Weights of a small mixture-of-experts language model, trained from scratch on English Wikipedia.
Size: 9 layers, width 640, vocabulary 16797.
Below are experts of layer 4 (counted from 0) of a mixture-of-experts language model. Rows are named router (the router's row for the expert) and show model dimensions 384-447. Each number is 128 + 32 x the weight over its row's rms, rounded and kept within 0 to 255. Numbers have three digits each.
After each expert's rows: "comes after" lists some tokens at least twice as common just before its tokens as in all text; "raises" lists some tokens whose logits its average output raises strongly, later layers aside. This comes from a sample of Wikipedia text that the model never trained on. Tokens count by the router's weight.

# expert 15
router:152139162085136129126119094148161128136114146083105180115126123149112105125078127119151171076092105094170096107131147141126150118188159083105186076121125157115125132111113141162144105144144149
comes after: "'", "0", " ", "3", "2", "1"
raises: " ", "\n", " –", " (", " of", "-"

# expert 44
router:174145086139160137145107123093121123136152117149159082094128119102073097105164125075153119090123139141170135168136142106104083103153111118091092049101128152144104117123120111138136101169176072
comes after: " ", "1", ".", " (", "–", " $"
raises: "0", "5", "3", "1", "8", "2"

# expert 17
router:141131165117170128134129160058105076114115172123066159194149104124140139108084118134073101177103148074138169130161146121151104128131156106166185120158098106081128096159121123112149061099095140
comes after: " in", " |", " of", " the", " at", ","
raises: " of", " ", ",", ";", " at", "."

# expert 14
router:095147154061128058191091130092144064144119156098125150129143155111127119122125143110172131080130137100099129171121153146139142107112084186166141167090121200140156166151122152120125118178146106
comes after: " C", " T", " S", "C", " c", "S"
raises: " and", "aps", "ina"

# expert 12
router:142136090144091086149106097153098123176136119087117117157115151137166099033094076144147132086089108084121181137094089076177153082172135119174115170088127107183164106167133093141117124139116096
comes after: "0", "4", "6", "5", "8", "3"
raises: "right", "s", "in", "par", "P", "with"

# expert 34
router:148145164083107123077128140172128119113122106139134093071154115181169119129126134156127134088167198127083125151145116097078174191104062117099139078098112160100090126106141149093085121077185124
comes after: " |", "|", ":", ";", " in", ","
raises: "1", "2", "3", "6", "9", "8"

# expert 10
router:135078128107113147130072150184155142074114089139162116095131086123147152144127137098141160110101118149073108071088160114111093089153096173172131118089115090149152089149123073142111107103075099
comes after: " the", "0", "5", "-", "th", " first"
raises: "s", " and", "5", "\n", " of", "4"

# expert 1
router:142101200168124149088162131111127196126086127127052124146101142110159180156116174150163129162104109148143145109181107095132133126117119089167142145114132103156142147113108113129169084127118088
comes after: " was", " to", "\n", " he", " and", " He"
raises: " the", " a", " an", " in", " to"

# expert 9
router:152141161177093147082162127080167076083171177231155131170110055090076194151129192101072094095107120158180147138081122169066151085132135103143092133181177109114117174101158171086111188189186112
comes after: "2", "1", "3", "0", "8", "5"
raises: ",", ".", "-", " and", " to", " |"

# expert 28
router:158178076157167121113121165099142135140106149096120099069125163125102166175158134156171160073075132158181168083110206175116180127081109149151139074128114108104115144124137092123124136094138061
comes after: " ", "–", " (", "/", " $", " +"
raises: "0", "3", "st", ",", "6", "4"

# expert 27
router:104123113170133130207099080187188119128156130112081180084080179078119177081127095146172105130098164133096127099092145182115074177111087168121068150108112086105123140148093129081150193104116146
comes after: " |", ".", ")", "==", "===", " =="
raises: "\n", "|", "-", "\")", " |", ")"

# expert 36
router:070169078148081135173078111139129198153120120136114096138111150182095069032115141156154104089125120101129158104155150129167142147143174172101161152089099148115166086133112122158163104143113138
comes after: ".", " U", "5", "3", "S", "4"
raises: "\n", " In", " On", " They", " He", " These"

# expert 33
router:129123125173158103087123169157153149152137152098138167139136139129089147079124106108126138110166149067119135129139111151145166129094138113150132103136140113105159156131132145136128114078169138
comes after: "\n", " \"", " (", "-", "==", "==="
raises: "====", "==", "===", "=====", "occ", ".)"

# expert 13
router:078148113121159180152124124164138136082120163158102129145120111123109110243107105133112129083161155121131177087182073139154165125139149139174087129139102085094149195093128109147162152167091136
comes after: " the", " The", "s", " his", " a", " National"
raises: ",", ".", " in", " and", " (", "\n"

# expert 25
router:128102125139101073068151159119166157137105172121128127168133154113128155084161120189168135130148094078165145113164079172165104093121107149161121115154116084124122115142128143089146122090129119
comes after: ",", ".", " was", " he", " He", " is"
raises: " a", " an", " in"

# expert 3
router:121132107112107140117062101098172181133126158077095146123102158102154085112065129155144155149097123101080138116075151128152142127212163150128088139081104141148161141156086100102125110141084070
comes after: "\n", " non", " Al", " co", " al", " Succeeded"
raises: "S", "G", "H", "P", "D", "K"

# expert 2
router:101137112061034137053068130124100079070115168086125131083153113168156102141081123115147133118163135125153135148086164115148128092100176153146162113104173132185161092115113083127126131117113149
comes after: " a", " an", " A", "A", " An", " two"
raises: ",", " of", " (", " and", ".", ";"

# expert 39
router:176140109146139157219089125128133130133136143126115135153102098111153143098159152120174126053164189162116122144147131087128116153126175137128181129156138146178122113177095130093107127115125128
comes after: " (", ".", "″", "°", "-", " W"
raises: ".", ",", " (", "\n", "/", " in"